Weights of a small mixture-of-experts language model, trained from scratch on English Wikipedia.
Size: 19 layers, width 256.
Experts: 64 experts in each of 19 layers, 64 SwiGLU neurons an expert, 4 picks a token, a softmax router, a shared expert of 128 neurons.
Training: 770M tokens, 5877 steps.
Below are experts of layer 7 (counted from 0) of a mixture-of-experts language model. Rows are named router (the router's row for the expert), gate (a neuron's input weights, with its number), up (a neuron's input weights, with its number), down (a neuron's output weights, with its number) and show model dimensions 0-255. Each number is 128 + 24 x the weight over its row's rms, rounded and kept within 0 to 255. Numbers have three digits each.
After each expert's rows: "comes after" lists some tokens at least twice as common just before its tokens as in all text. This comes from a sample of Wikipedia text that the model never trained on. Tokens count by the router's weight.

# expert 35
router:138114157091135132106108094135085099145142109140072111181099111139146146130136106167126096083121097091170104107147128165087090117122117133108139140139123116134125108085155125111067096134136150134094148155125095129116111121159117179098133152121118140153170156152113177118144131117143105162119099118107134152123105115110079104162093114142159122085110146112121117095123156106141101150117097118134124084125174130116153163117154146166157171141094151142137097115136139107090154158097116120138099150113098100081127124115094118125118127160086131147111114101102112153121143098144129107102099177100147138167112126086140102102129141108114109163086125131155100132108122124113115157159148137087107114151077150093142125133119122095095159125156152115140145097121144149123094122096126
gate0:177159136101112142139113167115110137123155182132105104100156124160180118161134125114159103109101130158134158134177153140154128142135116141127150122142094140142157139111146138123126082104151109146118146173153093173113117087184156157142151149137124153131102115139121125134137160123152127144172086137055110118119120105107125137137144138141144109124117176124140097123139097109105083134136116133143141125159113152096181153118105120117115129109093163146141141134149142101145128083118137108116162113111063157131175082104129103121169127134117149189154105099084154123142123112163153123115144130120149140141107113105154102073123182137145116110116127130140146122109147123128135122094128147115149085159090130176148126138171084144152164121144122105134097128093094146126156132132154
up0:137096141161139178118124150136128095117153149137085139115113111116127153159120178140149134093124144112134110144153140110093125122138151107140122179113185180125179079140128159125134133118182142153104147146123135125137152140107172150089131145115145123129115136097115167109082134135128133146139140161077138110110148118146119114165099157105151137109083103114123139128140101124089119143149108146126141115117130104151127116138141065129091146151134169123138099144137127124138118142171140155123173120113119145071094090137137155125129114111107125165120168141130125157134155131125114098139130178100094180133095134121087131109141128105090130132093155134093128163093135083095095107162093111184069123103138151099079124145115124100132167130122130115129162137106115153093142144087120
down0:120126107144162150139129151147125152111168149106097108165144160123158119142144099123140121124144139106100092065117168137135112111106100134105134126124099124161138139116161088156117154099181119176146156113162145143119126112107088153108147125109145165137100130109125121143129092177168125127158133080091105196093124138124145113147149144164112128163122118115170087105107148122145119116123123112125129131160145146130130101111147130109145125126148113158156147074118123139159124134122175138125115125128127147152128126147158176152088081166132094111112141122152161140151127134156202095115117130142137096143120103153132118130115075107152120149081164137077067106138127143160110191138098122120119098106125139136133168107121158128100163111104129148117164163134141152112118092140142
comes after: " ", "1", "2", " |", ".", "3"

# expert 48
router:128101130097142143132094107140108119128148113119102073160113145145157132144118133167119079107121103095149106098160146178074086123137109152103144152138119115138116117106135097135126102146137180148101152161099123119123108103157085149094146161130122153165170143138116146120125153108144126157137107120074127143122092120092097099147113143130166107078133135083130117092133154145148094142095085111110137105149161140118154158120155137165159149150119133144152109078137151088103155150097084107133100151107086089090118133102111145117121114159111120159094103099112127137124162108152107125105098168111144129167121116085135095096132130103141133138075120120161092101104159120139112151167147140120113124148114173114133137125096102115118148120143119107146141081137168160118103096124143
gate0:123096195147127163141120123145143151128140125135134130129122142091137160118118097124128137155117123139138112078124129118126186125084124132155101136156098101116109090117182149139114138168166177138134103155099135102142101115159155128121155121154133107157086170119081137128107123130169107147139095091136133134150100105148117101120179138160090154073144130136135089112109145124115100156139145138122135086133125104089156126120117113140138179120116104159125122130098106147117153107135137115150103112085105096133130138082138134136142090141142135133163101066143097127148136141109155149097127178108140068128133076115116166089126101168143115080115110132149148106131158126078159143157121126153134118113128078149162122139172124148134122150108114149135130058112123139118123150121125
up0:127156065119143129104115165143102107106127141107154095155125140174099093134137158081117135138116159104131121125115109160141120087173126097100148139131172147091128125137109108076147112105129116133119080128109094143106163141127101147127111103073138164153143092143120125177130147121126163145137147119131130106138127107186130075123145104106159089143147133099136153130142109062160118124095157149098109116112103188176132172113108104117116127120153153111150149117133115129134168114152115122108137085098123103130101095134102128132095102126142164144148168132126111129116087096115142133174149097101110130127168123090112100117167133114107145150110183136108086189152095126150116131137119123154085156149092136153133141140149137127095135124116131124126119148150121148103158122142163
down0:115137112095111140114109098152144144121151163090144144111095118135153128127148177135094127152095163152129125137128107131115141108186154158147093154147116148107117089119137118128135124120124126148116184119112123148083106100144108117108119130178162076119146129120146157151124109096126113153105164164131071133124114153121164137133181063136126122154128131128125118127126162137110133127179122162130088123121128140146106104110137110113132092131174163143142124177141141164135112159120141125119138113057147145128126137088171124117139139101117127137105155133173127155140152122081103124142120137139137132167172145124096147165117144112148114078121141166091139131063139109126193128093174163121147139129141141098122148089109116129126149110160166155106146140116129096114132166177113
comes after: " ", " of", " the", " and", " for", "ing"

# expert 13
router:133109143100141116098093124152134081150153114120093093163117140168138115140124109139123105084115115097150097109139142167093111125135108153119088131127122112140118097105141122156120111136138186152113144155116113138109103103130086158103158167144124132137189171155106164098132159103156116144141113101111148153124103108104102103124104134137153111086117147089108118098141136105136084143090101098109161086159150152116166167113153141165141167163117142140145112095137130114110151145113107109123090180112089098103096120109113123119146125142093096147114126102090095160147141088151091093103113159106160098146109111099144104100134138113124119160098107111136097105095135089111094167146133137098103100155114183122114151105121103126101146127156136112140151100142145167122108122095146
gate0:140124156109130120149140125096126087169105111131148165163125134114134120147105119128153096146111110140105119137147154159099113127130122114062118156131124113140115123133127102134109093138162137169109117139154078165128092133148103141128171159166130157158136096156125156116174133102155071165132055088095159143137111129130109112144073155145122104108112111110111089140112117115101122147097129114172149109136139142118147133125152149148165116148123112135149071123182160121123133141146142112117101133149115123098133141115151121110132153156091147167127123097097160091178140149120148127102156192107108105139118113128124102100124108129150137154153117092145149103121150066141129111151126111087126140163163112110157097142140101128115154084111133133174170094095103139137115105084139
up0:096120109137159104064118122134113101171098115145105151138100144111124117164133156135113114114100140096154145087114163171130130134182182123128080156130113156110120113109169100132137110053098127095155123124123147091090138129132135088156157123152096142123113139157116131106092132128163162109145119122147108132106104170136149098132174135113104108130142098143116098132086136110095142157127120132098090116131141133113134114130144100123139151168139155133156156171094142130171135146132067126184125169126121100058118155111151107088062104141123127145116135150173141143155101155128140117142106130134144117115122121121123099125126112118105149124092109097168128127109091143130162156113137176134135145135127075111110127147124114150095128100113153124124111154127157096153114107105155
down0:068128146138151122114121142130132120142089091154192114136122130117170118173124097141107127127119115126135111123089096121160122141142127083164153150102155108140126132156115149151121180115134138134149161158135129147135149113188116125108150120127099104131144129117077108103151121131097117131113135143157133136138127134113126113117103137098103133088168152073132121087131142131150144114141128138136126147087110165150089164110120089136092126111113155125128123196137148119115191108098158098105113118119111136139149126111077149093139123095156143099134133159151131165105154105145127113110165119108151102140139094165136142148134134142132108139134100120113094092141149150092130160130132191147113183152151105109146184140144171109102096099118176144154141120150172175178121134148116
comes after: " ", " (", "–", "|", "%"

# expert 61
router:137109137117131116096097102154111102158135113115096096165096150142154132167096119148125100104120104099157116097132160170084117119143124158106090111149120099118131092082139114150119124139133160128100138147112124161094129097140102147108161156136113167148167174154103148121122147112154093162138118104108139150124094122099105108151111141150143100086134135092110118089125155133134098121104101094124140070148168155120157138088137157159150163148121177146146107082135155100113151162102109101140081162115090105091086119114108112109125119150091097169106109106105106162134136117141114103099113166130143095157102115092150116118131128103137110152093098099148128136100134103109097138144155160098106091159111160114132143111121108128104146113147116083146163088117129156111104117106133
gate0:139106130099130133118152156159133144141135122113096139159143172140131129132136118127174123090134135115109142128160139162133097128120126180121143155159093105127137113129160117142128101130140117141106181145120115149099091120100118136087153142143096161140129112161112159143149098148148122162145098119125143144120124096124126110131107168182142101122109158116135100135123148098150127167153070135110126094174156140115146162102155139149136179148103148182109143117136139106109110103119069104155156135094118102114110114121116116098136092138132130156115092082089111150123138118173120141078102152110152115136151091096120111093108119098141152115095105118196144101107129161111134134133102154094129134172125139127153148084132113154136129148178121090162151102105093131092103093072170
up0:159131123114172109142125140133085106121100138186129122130129132136165160120091123116157100127152170134118121092084138137128148186126099088110136125136114169128097085127098111156101090104136178118131135127143102115129147133135148109176150136148156122169105109115111157133161149144133141108136119153112135123152126139126137151143118116151168161141113114124142158101121132101123135084139141115146127142091108147121109115179166159134133141176128125114130087174170145119127102135164156159122122120178137045157102119144144143127185110093111119111124137136168135071158114142129157109129149125149159102144097126159110093122126172136142112162154122092109130128136161123130134157124164129194126133159120120083164110163082105106104144127117145129110136151101098147119120166151098
down0:138106137128144102133151124134135107124140140125098180121096160154136085111147098121140170157150191122095104124149123140157121148133149080173129147135158163108125097149107102135102122118127158111145116092125134155132099166107105090137099117123160118110098094097159111151084127158134108128138113141111118088149173120117133161151126120124119125145122137171156131169104136145126157122125150075164091089148115145119135097136140129125141126141137105164111130107116123158133103089094118104150117119146097102134121118120170086132120141121172090106114112101111170088176132141097168088151133135154134087151105164124073186132127132155109175099179094091169114127129114129150118142104073114132137120173123118112141110163139125153109151135106110127137108156097118095128130107175133
comes after: ",", "–", " |", " (", "),", " /"

# expert 16
router:133136131099140128091104116175133111132145106126102079149097111137120138139087123152136093074117104109161111088141152174094115106142099156117125124143099113135095101112149121119111112128129171155109149149132127129122121102149090128098178155129098144154156156151122144115138144108146103158147120123093139151146113124105087094146118125156158121107132164080121091085143157123154061121101094097134163093145169156133157172114156127141151172125116146137148120097147158100107135162112105122162128160106116100124115106117098109107144132149098107142114109111105130147135158096148105110106096146100152105162113109085143096096149139106139121142099119128156109110090157094107114157149151157098084108156084158133141132089126077129116159134141121097134150095127157177128104119102141
gate0:146144111167167108141147145130114088103158118097092087109146152126188141138153144169187130130145183096160107125153145158130104108135105122116133129150125123129136109149143137118139127161158173125149195131112126144126105150130131135133139147165092096160142154137141108145134094145138122094122120143157125159078139092154142144093143124110149108114098162121110117093125139155154130151119144142122131128129131175104098181113152116134118147159156120098133083179151153145130151145113089122134121174111084106119120149103102133094155158111148162101103123104118114116134149097139145148099182179128147141105119111143131109097160161123157130141136111142124155066085146121134134176121109122120142144161072153166172115095101132154108117153165104108159126125125111104104139121111116
up0:164118117105102126110095132160165134124118123106098112139152094087099143125135155078155145146136093150132129115100173107132153125052141115113129164114157144111127145101113095119090109157095095118137126092165105122130146129125127131100137072133096113140138150148171139116134150119141185117169158134119204107154095137062099122157121133136111107142142193101172103150129143125118161082098121139076133095125121078113141119163143134174160125137144152128141111128155149123137156095118146113104099144121115131098121113132129164149090096125136134107110124117126099145114136099118134121163142118158104116118135156122081111119164130151110185149144137085111143127120126103142146116142153114107150138143139132139093128132187122145151131134124162123140106104152155152183139107138156
down0:156181133114160131131153115113162159113138156139114098171125147115132095141128166152121108154095110143144127103080109145140136129155112151108121108112161144125123137144093124157175131144123124116127144152130108116138167103120140123155156134107173126093177148106150135149139146140167143094152123112132139097131134104163107139137104126135080128172116124177121069125155117119090085144156108090114128119105139142161142099124094116135091119098144136094071140141113145136144148160146105090118113153150129173148161152175116108132110123095128169160090117111132164173127117090110100116154121139106117126108130105162143124135160135120180141111156114118127074134102173108128114091130128178170113076158122166173095082134162128132146127100135083118133124162149146110131135105138140
comes after: " |", "0", "6", "5", "7", "8"

# expert 32
router:127112141079139115089096089155106099130148107121084085175108130158146155129103123147122101098106096084152103112155141180083107147128118146128106139147121133132114094098163129131104115161148146173111141149115107133106113095156125144085146169136103137156162140143105167120138117113171121173141107107098112142129101134110095078146103155149160114088124152109100100101141173109161101133106092108091124084138160137119153157116121159160145145178119149130143103097137142088082151138117108125132078153122097095124091123117103117106132122136105114159125088097117110163141152116129125127094121152096131097162096121108161097113134143120133115133091109109172125129122142114115113161153161139110123124158104165117126153091115128122127170128157142120137164105118128177108097122107142
gate0:076119118124158128114103134138103087132107120073110087069159128104111120129101136166134128089134104145127089089118115141201106125136149112150135105148094146138130062116157138119141171167076129148126191143134163145092109120119114157122130127122118117135187152128105100121168115164136118119155112147142108125133115135146136102129112113115104128067110099103117109096183131130111141114086137142134120163117124123166133179094137099150091067136137114134130122143146145121113115132136106085129145115137088149138119123094104130141157132127094134159155097111144122150129127091126124139124149133144112113136146154103133110174158120166092125119086126150139145159151079114096143149108158154107131129147144110142120128107137169160174130121147144139125137156127144175125174134181128
up0:124110119120081088113097117094117063129115111109105120090104134131086102100102106175112134155151076137114141142117102131134176146099158126121118124141137142135123080136146152102078162176098119127133128180141142110111145128164086129088130122132112136140161127137138141110146085127169181114113098108127127121138113130107097099118133123127108137107107102122050125112149110068130174102129140117149110169126126101126148151060117084139128084139173100145125118147109131105131159136146114119138120137142104149101116145106121113114124110162142143148145123106107083144155124103126132136104144145143092122141156124139168090156157141149135103062081116121126101145155148134140158131097124143099129164134110158119125157111123167133102118103111105145136136107124093148137082135168159
down0:137165127105164146129109108094114102108123117126112129116141130157119128103151116112160175147130110159075155124117121130141144138130146095137153062067141142165123106098153166155103115111105107165169141122086179106146152142125127121140139134131136128125162125168116140141134123104088117196149125132143137107163132170141106127121163162131108164165132141137180139105127113157144063095144138139149104176140112120090127121139104105093148136126158096127126093146120115156125113118159161130140135105140127164078115117087109116158126139122166117131108166125117092172115102099099114134152140135123135137102114106128108083123134106146122105107131125146135147111167140108059109132129109121174134140145126104133118114174099105113100131089108164072156170144167164141128127102120135
comes after: " ", "1", " (", "2", "3", "–"

# expert 62
router:157106146100132120100101117135113116125149097135128103157103127142136151122120102121138107077123114093142125133148188189118122107124130133112108156143125086149106114114156131114093095137163150163140109149116109147116125112158131148120150155166135123164132132162126154127138152105136123167130110096110182124147111112125118122116116167191149099092125145098132126091114144117166078150089116132103133080131169177092144140118128151147167171132117149137151134084155154089123184142100120108115093146113112126134109102126105117119146129154087119180104128119109128134128143093154091124105088133108136103160112121097130064097142158107151124169127091102132113131099144103087103139166157143119086102150133163124124123094129076106107143138152136109175139109128136162124081131125139
gate0:120119125120069120151111160123148126152146145145141132147160148158137137131152153150117135099153129115176144133154109154105137102115162144106133108120138134146081123129135107214145084116110145156135123158109122103142161111139110156116103092139116099140098094149148147122150134126113120178112126122091098142118143104132105116127090145144112062127101126136157119124115125163156133136133138140133112086089130122139177101134103174090119170137135109137148154075111081085103161132108173158134121094128131116120092113112106120049179134118094131139132113122120118130139120097152129158130129123124146119118132117082103149142061171095170168111138151092136111146127096154092139107110180099155130142125154122104147113144141121108123109102158108131117104119115106105154138111183124
up0:106132119151104138149138123121131092090105116131128113142151140143122170137093098093152141125153158072106131114110147114114120188101124145146126142128092155134109150138134116165130110141159122141123165157142107163113098097126123131139149211106146083136098120116106115108149136171120137139129117161113148162114123134112144141142121214168164109127126094110143113170076102117143124152113143138158125096104120155170100114151111110154144159139143156129108131147125112132187153080147146078151139119125094147138112139158102166098106122205121141174102154125097107121121097142133166121117128135142154143134180100106130125156133116090131150118145134080127128155155166193118161106154104150151098116131152124111135124162149127156130126119147111144130131143107113140150124136153118
down0:160125133104128115139123124142134132135144120190168134130114143119146146122112105121126155099100145134110180158144146126156159086154146094174116134108141122121163149136127139143179108144141123117172121108077178103134110131117131096167087104128128163122115092106116114136123111130147097112139116144107110100137165134131091123135119092111145119102142103099127155089071142168118107138084164178140113147124128147094137129092160098135127173058155131139101165132128112127118202131108151106093121115166089137147150110129120138100154166116124104132149127122135142181145160125142106108132081073116113130099119166120157118129157103158148141086162171121105087141127105089113120109134111114137138103142148095138140124073149122158125122090089104145129155118104135123134152113130136
comes after: "1", "2", "0", "9", "8", " in"

# expert 43
router:143113151095139143124086135150113122147142116126110088164115131167156154153097124139132101115111101089158123102138140177086135126147101148102136120142126113146102092083166129114116100148143176166112158166115108139133121121141105150110139169115106148148169136141092157094128146084136111160136111117109142162125083102098098073130093114164137115082138145076109121087128139146155075134114087124107158098145187144113156152125169139153151147120103163133139131116144152124114151149106118118140112157109090098117093113121131123119129122187126100151109092122100133151130139117149089115079120155096164109150112130107177090089136147103133105150104115095163114125123146105121098147145167148122125107152099167106139164132113119105127147126148104122138133084134143155121100114090137
gate0:165139129168148141114128112149111116151176107140060119144143142119120117141092111147165139170118149103105117082167132152094154144142096138088112127149107114092085101160150149110124086144153125132129101187137124135112094091138111129111143099185157096123147107142118133165171097114126119134111099120084153116112137130105111114145120148146129132124161157103136114148139121111109116159112116135129156125139153132160138159136178105114163123137126190122138112179163120092135112139150101122163154131119082135137128117091146133144117128116075126125105137125129165123118136113179105110116127118124194074136119120128094120110145124117124077141130103071138110104120154157118150112124108137116132148135066128110147154084124138156079124131150160140175101089139140169109132140145110
up0:118140159106108086131134126086117090157129091104147136142103175103141133103113096129116135106109149155093159117141128121117124128111126135136130154137152103075118107154149139075127101130223094089149127140119149143131116097112095116119141120125113130150115098159117101069126118137120110118130126110129107110111132168169144136153169127127105137170112110154106128104135104151185119156150115172150074099106112108143096134127133101123131113112153149117105107185134107104123131126130156114114109153137143104113169104138144123123123159103122154135139160119142081103143127148139122136091132099154146174116159098124091094124138183120090201127115168082149114134130114149150116108137158119129151085129113123098143143114161117132091102148093127189106135157113119098155104108128152
down0:130144107109129106100118141136124152140111136105090139137127091099124141078108131126135137158149147120120115145140141112118133111098139152131122123159138176136100133120146113152143164106121137095109102131139127132128107132167115123106118112109124097128140129139129167108127154118093124165132132168186143116113090118155120136120105121146092138178170122132140078117142107129147129100117094193105180102120140137123114105148117092141088138135155168158127111115154120143108092098192148149134077108162126144092119169151129090152122157065130158114165094128160124141108115179124132153130107153123131133095121158124079150104171117114128129117128109137079107091117139131131145112177110139119217104116147147132095090155130165107160120105121192127111145102130165115114168135129127
comes after: " the", " a", " of", " (", " on", " –"

# expert 51
router:140133176128176133094108109152126120156161114132106114161106139163135142134124125150119120099099099077153119121153150173074091123133093149124113119142120128157104108105167134114115119132152160133115135149111088121108126127130121170121143180123110146139157167145126169120131149113136114156127120097102151131133113117106109107141138147151160108085126128106129114107111165122160104132111100122133155090156206148128142149122143137173157182119118147130151119106163157103101176176106103120135080171124119120110128115125099112111137096136109107178106118086109109164140168108158104095105074156096171125137118098096153085119114144122154116155089124107142114119088137105105126159142136139102092112149126176091128140129110119120103128131178125131121146099126165141118076136108116
gate0:154067158187150149131127108096131102156128118128140148148105128102104132144138123162158077125124149097137139095161103105078109104138149127111151136117114142118124139152103120140096119147138139142093139127139131157115133093141126186134158137143101160109165118130084134114114182096091106167158132119121109106128121105067137134141130145125127116119121122149135117102085158113083091126107110096111120148150125153131129106146150166166147122110105154119143132113129158144162146117104147096176105141096126109076126138150109140128144115161162087148089122122086074104144082116143145164129141157131142096128109114129113133099130133138139141100139150104143122139181145106132112154150158152074151104113128110153102142172146130179169116124112114095152162110142144083179142149111170
up0:145134153103135121119104110134084129117117139140137143151081099136113112151165125104133140131094148090080168161118095112059156060136128167133087115137147131129095144108100130111115126092106147126120122091128126117101151122127141134126138160126104090146066113126138130112120155150144143125157124141170120109126113088108093130148126095093132108121163155122123139102103114127144129168140120137187152091135183110098120129146103169133080151109149168133119125145150112133155155117162144139110089087110154098123135090121163209143147091138108157153138143114127100139153125136110107108151139161143156117126227122137164136147118137126094141154139130144145094111124154157128116100133118138115117108151119157145122114082134135084122105130125153121115094095138139092135143138136128
down0:118083136137109174143121123125165086159114130130145139125119155138107078159135097151155156094151116146122151076137112174129137090121143094127129116145130095105122162086136174132142147129131154127145092143152136167152086176131124107145142106133104123127177156152140139090113146144145085118144133096126136148137133122138142138155160131169121095114168187132150139107099156166102085142113130110133130061125095092116131160181129135170101147118115145153101121141105161126135111103108164116118144117115126119086142156106080151136082136147092140120108192134158159108128140099148107147138117143126171104128157151084122108156155115117099154143152147072099120140127128154141112119134097113107113092120099125183130108108112148140098100135117135113122117122107098146147104122158148
comes after: "1", "9", "0", "2", "8", "7"

# expert 49
router:147101149110139117141112113159109085148133102136097106178126123148147146137141121159112106097090089127159121113154149159075087109145099158087109125156122120130119110102139122146102112143148147146119148161100106130101099109138102153103164154171095136142162149181100170135147157124153115156149101101119153138139096119087094089133104131151141115074116132119126113096132177133138106128109084120132164095155156157131136156110142138135168143136145155165127111133155152130111167157113094116149090162100099090128114110098099129073147102154102112137106123094081125173124120102133100125091117178102150104130106103102140085111142150102141122138106125112142129104122155107112119153148140187102109106149113150101116154092114116120116130106153143098137152088120143145133085133107153
gate0:131128120155147092098098135140067102159169095105129111176101143163097101113111138123093149127131112137151130094107098129155123115114156163137135134133120146126091083129078155119088095143131116103165086178090117145107138090146137112104145125098113158123146133183098129117127101145095147139175114129121162109154124159159131144116111127124109132160139130104071142131125137158095122120115125097097148098140120103132129124124137097122115137144132142187117074128140132122128183116124126132116112164155169110134039097125129123145160106151111109115152103137116139139113113094109151093151128118156133103122167127132148086099094114127116125161135098147159160080118095089114120126138098167123129112157106168096163098122157120124133099129136170137097084128124116111134125140149106
up0:150114145136115155196110105136186179091106168175150131133178101117135131100102111130183129088119147137111138150177180142115117127149120093145123132142125119154154154133116144128121125078113126163103129081155132130119136160121097163123113154117114130159098139107126135125142138106138107161106115151142077137104113122107145081137112145103168160090115160143133110146145115067169129124144117122138086113106197142100135137174130148118146130127125159092117140119126117148120092146149151130139156090106090156124165115118094140099104098145142140114065128080115128133125130135140132135125099095105122149127122143103134134093160115125144139141136139111128108162154145192155125165171147104098098150152117088129127157117111128122095162123151093144162143085148126119127136133133141
down0:162123144135126143140166132143118155158069119138106146116122147118128148142136174137126108130150135066137083134143113122130168128126096136109107124148136171121141077129149157123130118140163118152119088086168095126111146160118108153115126188082106130151151165110155162085161128183126126125146140110166160115164112101154122111128135106158152102116115131095150134095117133106154116106125134103142088148151126144126139118131151105136112153108145135115147135128139155107101115124173160161110160160125083156136120170111130141110135118165114123136089128132080131145135140149122187126092153137144126140154121122086147087135152151169079159119135143172118136135092134116102033123140112134089146124126169085130147109119141180110126126136139130110151149109106120180101129115119130
comes after: "\n", ")", "\"", "4", "3", "5"

# expert 11
router:134104171106169108110107107143098094157152107120110098173122109147153152132128115135141127106099101137140132100150149164092107113151114141088097150153120098137110110129140142130103100120147157145108137158129113139113102114164116167108156136156091119134158138158110173130139141123155119159151091090102151158135098115095102082122111152175158120093118160107104109112133138131118109149094062118124156092165171157107142186112136153141153152139129141156131093100154160139113151145110100104120108126127074092121112091106113090105150100165093106148115108079092129138145135109138101093100121172103148095122102104101150098092143159119133103129113102106154136090119155097121124154140120173102104121154117160114136159096110107102122132119165126104150151098116154141105106130117143
gate0:126116148106115130106116119113156167093159120104147110158097117121125127114131123176158147144127191136130132121185130133138154116086103087142128085127120119163090119098101102098112111113136135162068154154127150143094075080138098158128119107116134123130112123103132150108128135122159156154160137130117114150125132152169130101132126121121136138141139151107097094160129107144117109158145123124135109092096110118115191111148122137170149093137115113119132115070131117098091087131096171097119150119137126152140115113108131103119109154136131149133130110113141111094190131139159121065093106107131116159112166134113128159110169160158137146142117107106178086140146077121160166110147123149122121116109095133128138136098144119071176166161175131157141129117105155137121089100128118
up0:175108176159130125102116110177152139154127119060135126136103090143137133113159156162128150170081144138063148114146107097111121082078127113128120110140095172178112113143109137170112143144198126149118125131136119102134140145188144157134150121121127122141129126134107138146116154174106166142153189141140087119122137135136123140137148123134115091096085086131180103133081136154109131118153116147142157134144050131164135090119122123139084148104136139090129144147135136146125148144133099122098149124179142147208148089102162092125102162147132148131112121125104116138138119138129129110075098091150108153113137127142119095130119118126134106150135106120121128093167127182125144129155120129146104114114131119136124099110140132135127133134128131120120136169117133127145114130142132
down0:112134122119130123135154117080138134131137168099091129123122113125150104157121108114129135092159125137123117077146127110110125119152168112135082133129092107141125132107139141077146132126119108090109102131124179148148101106104154168121145165105135137100133108121106142111122161152092106134140127101126196143153179144138131155118090079115123160124085119148146126102140143141098149132134154132115176131138100132155160137145129140144092137110155099138151107096113125080135123134128156157157109106120175112124140161046155120155117083161114103159137153120126097131107134156124145079147132144162124111107093115168071164175146157152107147129101125118088114136128084113150137126079126134114144175123117131173142077087082143106158108147140126150133147131117146141124142110173115
comes after: "\n", ")", "4", " —", "6", "5"

# expert 40
router:135109159108145125102095111159112106153157113114126086170083132160126149154087138157155123104115117103128110102131138177076106124136101152079117143144124097154128089103143131133095121126112164141103143160137109148110116096161112156113167159114098132144164126163110160093130153129150139152157130103113171144144089115099114103151114141144151120098116128075098128103116129146118092152095096126127141093141163151117121138123148153141126145144089148136161118102133132107111137150107100115158080163116094105115119136142078127096124102171077125166114096097120126171126119118143094100097114157080145101165128112085162106125136130114154096155114128115177113130127143113096101163145136153107127114142099157104142158124118113115104160087138134108126155090119160166120101098083147
gate0:165082134126149104123134132127103119188109105119096150099106138155152129142138125118127139089107130117173086101143150153131121093137113133153115130150100122105129101114146118130102140132188147143147152163129116170107105110184128142087129137182170140129136136149085161134127120127097156120116082111113105145113082132118098095140128130171139094120154128113145111113100179075122145108133099114114197085161174103117159137132168135117178138161142143122155149146147142105123158128101141138164114124146113143147111109113135145131142137137120134109115128089110139116174162153156122088137120158112167125168092135124124127110102121074128089132115130085150110146125130147127169130143157122124123090157112123138134143067134141147139148156158121148150090080118150149099131141110184
up0:093128128152068095168142130171182115093117123091122126141170120118110118140112122111132096128132135141127146133142097113142085126132143123130116165129121140126108142119103127146142098149121090163111091108106133130150125111129118143135098102144122132156120143110163129151142173136149098156142112123155100154110138109122152142143144147123158096140129169129128122135134105139165105100135146137081091152123061104066124133150118146130111138104118154137100093097155114112130126128132135090124177104087087123112101112109135158127162107165162117117080131132138142127135154108116131174099116115092103079108149136100117130103110184157127130123126069158078144114109124111144116095178148105125117135116116131112113131139116115119146121163149114145149168166024118084092119123163107
down0:170136121117174138130139144119146173122136114113129137129144141135139136123120081096133173068100143112140119133093128166108106099120126113146122143118158109148098161120108147158125179108126087128138055106148136094127142138094115121134085093139135149121088138104166085139127123140160152096109085127117106123133161104149151123134169136120110123168105100119151149135129120137135141122167116094167140122126132134137119082160112111111141102174126145134169124153085121180121152093134165144112114129118118124120201162114093133129149111135127142115113089084151156139127153163159176137154159113083160147119157130151096140137149118165124187137144159160141082120100131120111123141117079151094168127155119136120100107132168116098110133107130116128143116153123150141163139140125073
comes after: " |", " (", "-", ",", ":", " \""

# expert 28
router:137125148115141087073097110146109118152149125115112090176105126168141167130102108152151089097116107105162110114150136175087130087143109123118114139128140083141127131111124140133127085136134154135102133135124129137123108088143112155089116147160104143139154148156085141109124143093143105141158099127070143135157099113141104119133129140154174128086101192088086115100153149088164092149105090119080129093147147140123158136115131143153162147148092135141145119087133145105105140151115107099125102144126108076103108118114111112121131117149122119147105098092136111172179156100137134084121068118125127106168115117120173096075121151129131131167094107097140102114117128115113105137133153169090116130136095155124155142135130084101126149145147120127124140091115135135109106113120146
gate0:124145130181137145137138090146135149147151123146117109146076148120144115144144157147129106106099115141111128119168135120155163113070140104138130150156130135110109095100170131105096132096150111112098126141149119098141157124122098113123142127144124160107150165118096149165154135140122109168123136126075125059139142138112136115150139151147148146150122182124105083172116132121160135173141160155147105127177139134096107124081108128132159155070137147099138143105156130137078130148096106106123137121097128092119106128092081115160086105114138127089130124099145130113168134192144117091137120107128113153119132138111124146124100145099107166129165151108160129121129091137097150175110116135107117134126114145114128199159161095131157110161118121126128134135111178118116101116151187
up0:165087154186119083133172146148160147159150108154152106138144118132140132106139139135095145101144102152161137131122127130125102128103118094114103134119164128150139115149101140107114131159142129092147145117158166113133138096116101131116133112141130122095149099126108110122097111129096160184153089111127135092184135133136131123219102151144178136130100157111110080108079155133123124116129137134091118168138167110135116088093130109125173152108105141133081151125140106140123117178109113129138099131096154124081119098131091117152153162125132151110112097124146119097144134156140151139101147123176134177121126135149112156166144135114119166140125136181138097089142132177148151131151138133104095136154099120146153120137178118112147111144123118124152135172114133116184103132101104
down0:078125111130130136163150171106163110133153122117146139126132141122133090142090149120130171128124177144102176130152130134122138128138100120126114135125120126158109085134120119111156092148077129149125126088125191110135096129070141118113122124102100170114145109139119139119118107086151150119127116099152148116147111116113101100150131144138082199146072136102119190121161133088164104121126152154100116160126108135140108154133136120156172141140160107143137139152105139157100117143147131134138114133117124087085149107149113137115148128121137116169159110109144119157140135165150136142123119067163114147168135081135127096140140145165097138126104139108134133100166161115170088097161097145110180133150160163130154133108142121103091143146091124132134130132157166065103150114106110
comes after: " ", "–", " (", "/", "==", "Personal"